Below are experts of layer 10 (counted from 0) of a mixture-of-experts language model. Rows are named router (the router's row for the expert), gate (a neuron's input weights, with its number), up (a neuron's input weights, with its number) and show model dimensions 0-159. Each number is 500 + 25 x the weight over its row's rms, rounded and kept within 0 to 999. Numbers have three digits each.
After each expert's rows: a language model's description of what the expert responds to. This comes from a sample of Wikipedia text that the model never trained on.

# expert 14
router:465494476472475480524521487476538488513475508518529502475490483541494561515467537472539450446504504507547494504534513484484468534526510516503473479480482502528519503529457500499488455527520468481488473472493488482488554509510539508505510458529517510509531476502478519514483493468464513494502463448475551540563513505475506482470470485541498469500477504461536478502503474500459491533491498503500519448507496498513558505479473498526517525473482510498519515516493499500546498489528507
gate0:552510506484501507502513462497514514504469509526506483504518475508497522466518512494503520533488541476518501497559474488485470459454500577498450516503505484535473507497493540544506443467507475515440461507538510485539528481529504514508508493509531532474504488494508484499465493533490540510533485503499502538509495519476489504511484516503501512492544510489549514488503473442517481489516456481497437476519486521526496482471516535493485554478521472499484527494486522532473546528516525
up0:504501513525517489488539476468494529540503524527534496454511475470471485449552497476540516488510545500494511490549449502479485485459501513509439505524528509518468472501495507527509475515504478525449496528510475490574533493517512506523492499518481531471525508502494502512506534530481553498493475542504511530530511494468460455510481519496493502474525473502502499520510501459500489504485467468489443495550497502529499473496551513494512547483502496520473546473479533527492529509506511
gate1:518488479467514484507502514477522489512490494481473508501521568560489475453488560532518487511538520502475519513523501523480509515490492502505467507508540477486504498492477531529494493482530504486434453512538475489465532480506510465535445521510523492484512507527538495498476503533443498467486508456509515533508514494533521455491508491542476458522517478498533479488500486475471503505482524512503493496524500507502496500469512499555428559473543513490511503504508547517471514496520480
up1:465492499465502515514528466531498538496506472522481522518497558548519536471494546565477547524486479517469516518474511502513514505479539540503500514436526498505496514498473520493498501488504524512451482478475471527468501520525481489503477521546518515490455448539506534523494481441464473480499461457511479520480485485520516473489485522502537467525493486541496473467507518489508540471465485521478495472488468493494523512484502503529462540489508516489502469476494477510475543501502492
Description: Bare spaces and dashes before numbers in tables and score rows, plus the word piece art, as in c-artoon, P-art.

# expert 60
router:494454522492495503523482551531541484560509506495549528526435484493507510487553529472482495491495496513511536506497493485497507505523473500480488516515484543536484472495509525515465451513483554469521498481513529506483537491560525514499504474478506457496511503469524470486482519486514517506482479481500516494470484484494482485495512516527457528523501521470472522510470532537537485545532515464462488478510519540454521511464536526488505444504494472455486511504496489511486452488533504
gate0:579491508511505481475523495524525484516559488508442491501514490528537478478513470511480521498496516486490524462504506515496517485506474492495460504504518522515481531502522473499475532510503508528469504488536496496485515505538500537476482493485499514479487453470516448511540516435510516477508496524492465532517485511485493525479523537504503503532434531462492553511497516462511522501490495510486479475467486439528503500473520443477536558507506500480500488481506452478526538510466475
up0:502486529487511521530497452522492498570549554537494525487514482525499473496535474511469499516480522493515532499493515509506519519510437508508462481514504512500506508532503471503498443512478525507482524488527518512504546513497515502496509507482469507520483502470492447531527514483503558485499506516496463535539480518528497491473511530529490499549461523460480525530535494464499520500418481494489449486497494452487490484481551481469482507499532505458496471479511493476538509511483508
gate1:508487512521516494480499531520526530483559480527572479480504541478515483470549495540473464516555481511501508480508483482491490485500509488447530514469463467508516565510484500478497540484480492498460481515502469497492503470498482496496466510497521490497485476483495491510492543476506478521481509449500493506506481495493496463458506515534504504515514477497534509500511487463488506533520429486444531483513526504476489524503526472487523462475522489488443479481511496496499520460427538
up1:491513475526508491480489517494551503503549508489524516520509530464530448467539479504473458511553496494518521494526514501468502502523491473492549517452459480517524552504507511488480522522485500485441492496511489487469511487500457473497484489486510499482512491468510485509521538499491462506487534463512508531500495504475496520478525508531501471535534487468537522509503471492486502534529447498456526505533513520454504494500522492466534459502498466490448456478534488474494528437464529
Description: First capital letter or piece of a proper name following a given name or preposition, such as Sch in Scholte, O in Owen, Mc.

# expert 10
router:480474468506507475512512452551502448533510547469485507494471463502542489512509496500481511498490476528500463478497453464520487537482516481497491506474489459458510507470503481467465480503475543525535463514490513498515535477509532506522490534521510466519538486472471512481523468483486504456512515468512486491516472481458510457547513528512511532497465460482480501515545507501518498487504536501487472473504500520483522540533462507488489479503531487489485481559523491508462467452523452
gate0:490459446507497511513506526511541478486474530473510492468490504498498530490495509479486546512517483505462478469482462523480507551525518496520500530465478502528484530504495506492452532497537524495509528496446470498525505526535486490467482519489474506439543480442488514509495482531501520495523474547506519497507508511507480467490495502538504527552475456497456435516501479488504483487489525493501453459480469459526457490459518476484459536502486472518481511518518511469496488459488490
up0:490505453510533511529480519516524492502493524474501488478508508501473520510486507453503500499532483498471467504491482511462459546497514494530494543462491557532486514488515483517465495490501515513523521495453487502499500540531505530495463545454470490465491474465469481502511472508507568499517457547490527511513458460507503468494472531513495508521491466473506433521531452506542480492459511485496464525510477456524477496470515455488516546515492498507489518507504488458488492462515472
gate1:501505534500499526442519526472475542499517498495490502445487497490510505492501483467529506519484537491483495532490481500491475521502510542503470491527464546523522511517495508494504483479494479500460544533541460466493508521522484483504478512472530496476477485476507447494505492475530480493453543497515470490545459526504502545483502535482514464525514470504472504537491528475505485512462483496462490495499464469510535457467496450467459500471552468537466534457547478486519509494487488
up1:503466518495478548471495506525505522540488505509488471428495502470501463512524497469512513479469507498500473503499472520511457529500498484478497474484483494533518483523490525470496505502528484503512526529510472487495497508522501463511476479487531499483506469446500468528494509481543483479467515503505453486551464503522507528514524520465550472498464487511452519551506494493517459516448524521474473492509489473499517476490527468435480463522534513526528564460546481469508524482512497
Description: Word-initial or early consonant pieces like Dr, Br, Gl, tr, J, Y, plus the ric in electric and electricity.

# expert 61
router:471511506507528478468522474498468535499531513527509480460538457508478490533538484537465482520480528482534541544534529503496506497514496487503484488484529527484460515541516514481515477520491444500518507528475541459519474466464502478533490515535472528520503551504500542514509494509497498475519490503554462479535496477460472476490496477479503453489508533503499478455509508490526509519544532493491522478543500518518467511477492492445481502468531534454486477483518520526540495481506521
gate0:476456491474484426496504510511509516491503479520505494515530448501501550507513476497483534499481450511469534502475464488488561483530525539524516470492499436464486467513432495516504503483526496477478510489509446500487503456465492483488457526523515473493490527483502488527500499519471472500486492472507516526512475489511511498461458468509523485467491511460500502497504466509471506487530512478463528553522489497505465498499492515534506480559457508516495471461474541509467504502496477
up0:475490493533517455498535501485468539519549487508477487435579472462505505485524453513474507526509548487512473487476505452471542470516492503506545505523503508464472472516505499519499506498532493467534456533506476537518460498491465482508490495516500497496492483534531474520496483484512478512490477475499508514487471480520473504521538545483549463495482520479521475461536482505489529534529562500506503528521497466502490533502521506509519484506492546520473491485450520505517491496518480
gate1:490507498467509517470502533513529495493529493509505506516499534543500549491512497517437473536481502501499494475496457570541511476499540497508458468535488511486486465521499513492523501467472485449513525504450467509545485527503494480475451518534487500502518524503507482494481473456479495473515462511502523504536505476440496493453462492545534518516503481468514509496504476541511470513541543483504468456524458475503491494510509462488503487470509502532489448498505483507502492509454525
up1:518497509489490481470515508503553469484531490483481494479509485514458523498564476525467502545530509511540484503527491545542514481524484515544452489514522488496491478492521474489502496484435455474498513455486504502508463480499461473486483494515492524467522520476481525524542499485525488483515487481484524487499529509480474517466499529532535503539513508460547477475518530510512463545539543499533479460517501493508485467472510501496496482455504490521500450482504469522519523560490529
Description: Early stem pieces of ordinary words, often after a prefix, such as ineligible, Delta, operates and Discovery.

# expert 1
router:470460528484507523547511540490522511522509492488549485438469469518496520502450522443492486485486523500500517523497502475454451526517506493501480503529496482511530466507506470500482531520528505473503510519506504538484483480496529518527509522504455458520482529487480467481558480493536534506458477494492486561524493486537497458534503524506545523467485506478476478516474502481481458534487490477462478498525495504469537525517504529485487439497502494508470483529484529485516470498495463
gate0:507488515523511516482533527517459475522532507501495487494518556484459504492548492457467521492491479476492482482498461474534511485489495442461493475503474506548507483465484547493453498510459534521494524499455527499469506514563478471502450512475460511478464523519458479492518475508498474505479548453509512503499493522515464550487485527521494523508483498498496492518466510493496559463486518476516502507459478475510525466506513484530513483524510483527487459500480475520494530456515480
up0:491503511501500516518521527515447499522522514458519503493540571491474485453531504478490502484472475513509475469489471495539513481459473446476461490493485494547481482476498519470457481511487525500508518494469529512468478507551511503498416499484477502482450517529455489510489458512500468495485512476509486519539499499524477559507521494488508538510483474476512504472465497482511555464478516463534492500468508479481501472497528463497536468494501526507474469506468494526481520487488480
gate1:486503488481530518516488526514516498502523522479507507519499508471537478518519500471548505484470486485538493469469502490492494452466531466510498501478509509501459487486525495455475479496514514551449492517528519507528504479476491506445453488581481504507479470501486499511457473498462460531469518502489460512520481498524516513479504541510513518518470511467484514495469518493505539462481533502508522527442519475460527466485503498471486493481435510500478510517496538447480477536462527
up1:495522503502513496493494517486485459525506501479501541514504498518506470494520505465483479520489519506534470478473501467522477490516506488474499489524496503528513493446519563462454493521493587507471453551513531514507506459494462519468475515527515488472520475464489488482452458501463455506478511487464485536492468512545493501491502519521500507507464543489528531526478522477475540496485544503545506482500514493493522461473509508500478474479493518493449526497514546515455473515482530
Description: Opening quotation marks and single capital letters starting names or sentences, such as the B of Bute, the M of Mt., and quote marks after a period.

# expert 57
router:522549481512503475492480486481502476498484470473478528478506543475488458546492492543439521522451537489489552512475477506541499480479517505484536546455522508491493505485500511491493508516498519465515486473484498545503519492479501480494495488479533489476508465480494501519520526567543526502535510523451478491503486489477516502537502508498475514513522465474524543492517481506491558544469528464536515515526460516449488488479481537517470512528479475482464506520517492513538466487482504
gate1:550511527528553465498512519527446469470481492509512516493492524508513485474518478477476533494492451480510527493480487548496437458503526505469472515501505482555463528516503489514507475477544538483455524464502479480501535495499525462489555485477493497504504487486490480514518525469474481502551498485522477539496495500538505475466501523545505491496518485466534483440514485529481483519485508507482488498474507467499498467507484479507539496483458487548523512454519532490519510478522535
up1:525522516526499456533497504531439506451487498460488519547499531521542477471476485510477507516495461490482531492460487532509463485499516532465505532520493472509478532522505472528467446489515561459491509464473478510445532507511497487478506469470478489512496496499483517513488520469490506535509480500495502537482495474474492473483511527531503513509523467458521487458521486537483476501434563511484498509477492504462503481498463473495494487513458496505509495473513514509556506474530512
gate2:540504460498527511508484498497494461502468489556487473496475473469482500475515541488518526519491508541508496478490500510498468511485507534498503472484492492508513535518511515478507480447489545520478468507569503478491506480537443468473483524472515502506482462476475530482512528504511519520540577558535512516521478484471514464477544504522506512503527501501523489502451421494492506484522452524482533457468515510504497494530516534477479483515527532512509506520508539482495507505493496
up2:509536435483537479512523485492491466504484523548492492494534486467454512494525512496492510520505529503528489505491488506495481489462483507498513483480531523536471512515522520491504481458478529501498513502511485488495505470535464462463480564472522534501505454472459494504518483511512502529540514567536523511507476482458511488500530547525541470513524452496566509458493488507494518464514479524469552489519483507496467504442479544483474479496501500502485501509541507512479513474523493
Description: Consonant-heavy stem pieces inside longer words before a suffix: achie-v-ements, se-g-ments, manag, overn, Soft-ware.

# expert 36
router:505530479487471503533533517501468513563503513500524506478531470534540473524466491484484463511565484517513484527497522461478502511466504516538483467457457485515497483476504521489535470530516506493525542539496533515504466489465485548512495486452533518515524530520501476474562525508544477523487494485499520482533493465496492507489450493511515489517486505535506497484505480510486510515528546480524511484528510520485487529504452530462525513528494536492524461494514523503466478525554491
gate0:452458440502501520506524470506522504526447532519514453523510503487525503495506509512511466492506495510478560478490497524461472509540541524491460456504441485463446500512482536492516526515534503490510487525529466512519490434511488486479478489493498518513456527497495459484438497473501462459516524478533492486498533508487510534492457496523487477523544488525488519489520507545482514487499508512486521518468492477503493510494453508521490485487526475535482470481539463480489509501500474
up0:501485409505514482517537488542519519511471501524515459519542539507517497530513510477477455496493521482470515497452467514496462514499521480520460486488472487466442524478462554469514521523511506486488474529520513522541485427513480496497472500479501535510476506508489495519451490476502497511528519439518493498503501518477500516528520510500514475541525525526521535463506501517484534527520503496502524509494482500486476495505477524531522509479543491544491463447511519490475525487495527
gate1:466466500493521499492453499459526471496461512551512491503519503525517509488535478524531521502502508530486528479497510508441496481463518470503493495496494501532494540572466521509484508517503458494475465508524493511495479508490450490478497494470521536478521548504540496497486529548468486477516544437472496536533475483494487487508463512513511483460464528502539489505481469464510494475474520486531533498536482496550499480513479478529560492472498508538474521508477531520489505512506465
up1:505520531520501482477507521499518513503485478518529507522508441529519505494494444502509532485535483498442501515478515510447483484471552502489520497462489505508509514510491508515494518490525533470458511508474549483502501495476434513481456475440522527458476551502514453547497516525524471508495506479486530479564467495469508515533494511506502495493480520505503518493496495481490501497481512507530528534529491484531493482499434467464553514497491485537504506508490559491465465512511491
Description: Second or early word pieces containing r, such as ar, or, ard after a first letter, as in garrison, gardens, Mark, Kar, front.

# expert 24
router:551533445506469502520535483469520465503510511541491497474516452516511465509482489469492496526478521511482487525514529500496493500490510493474549509501518538499496486534525514526520492527476475489518523494478513516520525480465530504518486489526487474486511478523478538547490455524519458517500526517503450484501508491525493489527556480487513440550474491470521509465508479479487531496463479460533523529500467484466495490500446436552520514498497497500546488530493506548521521485507494
gate0:523474536539495512487499480574514521520509507458476504516506510540475514527513469484515509472487515500476527460496494487492447492494486500518520520500478503464529473519549457518498528485484531483475539480512489504507536541516495524482429514532492496551492466510480482553495470514520486512526504512489480492492476515561523487506514519509530503456492527548479505536515537491472539462462500542516499509524516466459475468478488540470534495530487517483535499509518525473489498492515479
up0:534455487527495478475478450540525465548489434500471514530494505513488512501517487517497514511502494488481525478480482505519499470486499501517551483510541507463506509513532450516519527503488534495476525457531462495539485572501522502505423537502507513530466505465498493544502483509528482494543489503515459447488482492516546494499510505502508501476495510499463515494545488496466476491491478495501540494515523488474461497534499534496494480481486486456506491494483493487434487482538521
gate1:503475500488495508485539539518494483513428524520493510475534524546466509494509491498460491480535473533502469503462490437508496441532502517514485471540493482470476471527473461538527511488514501467488492560470511487481531480508479485495494530535503516459506469489467475508502506485498473510536486499481529466490444480496519464516464503507468496487549510475514501508506486504452551441468497486482471524487498508496519524479501455468495475491505518515529488520474517499522539483502525
up1:556481465494532476520552529495519491510493513517498486498520478547465531499517438491497502528497494520490484495462515479507501496578507479489485472506488466467505465523536440527528484453488506459514550516496481513486518512485483480487487523511534506467507512484457493544505492477479465530514531511481527465466486501530537479527529503519474485518548509482502529527477502511494541460459473485496484504481512527501492515520491480478526463487479549504533458534477498515524539501497508
Description: Lowercase pieces inside common English words after the first syllable, such as av in endeavour, um in Triumphator, on in cyclonic.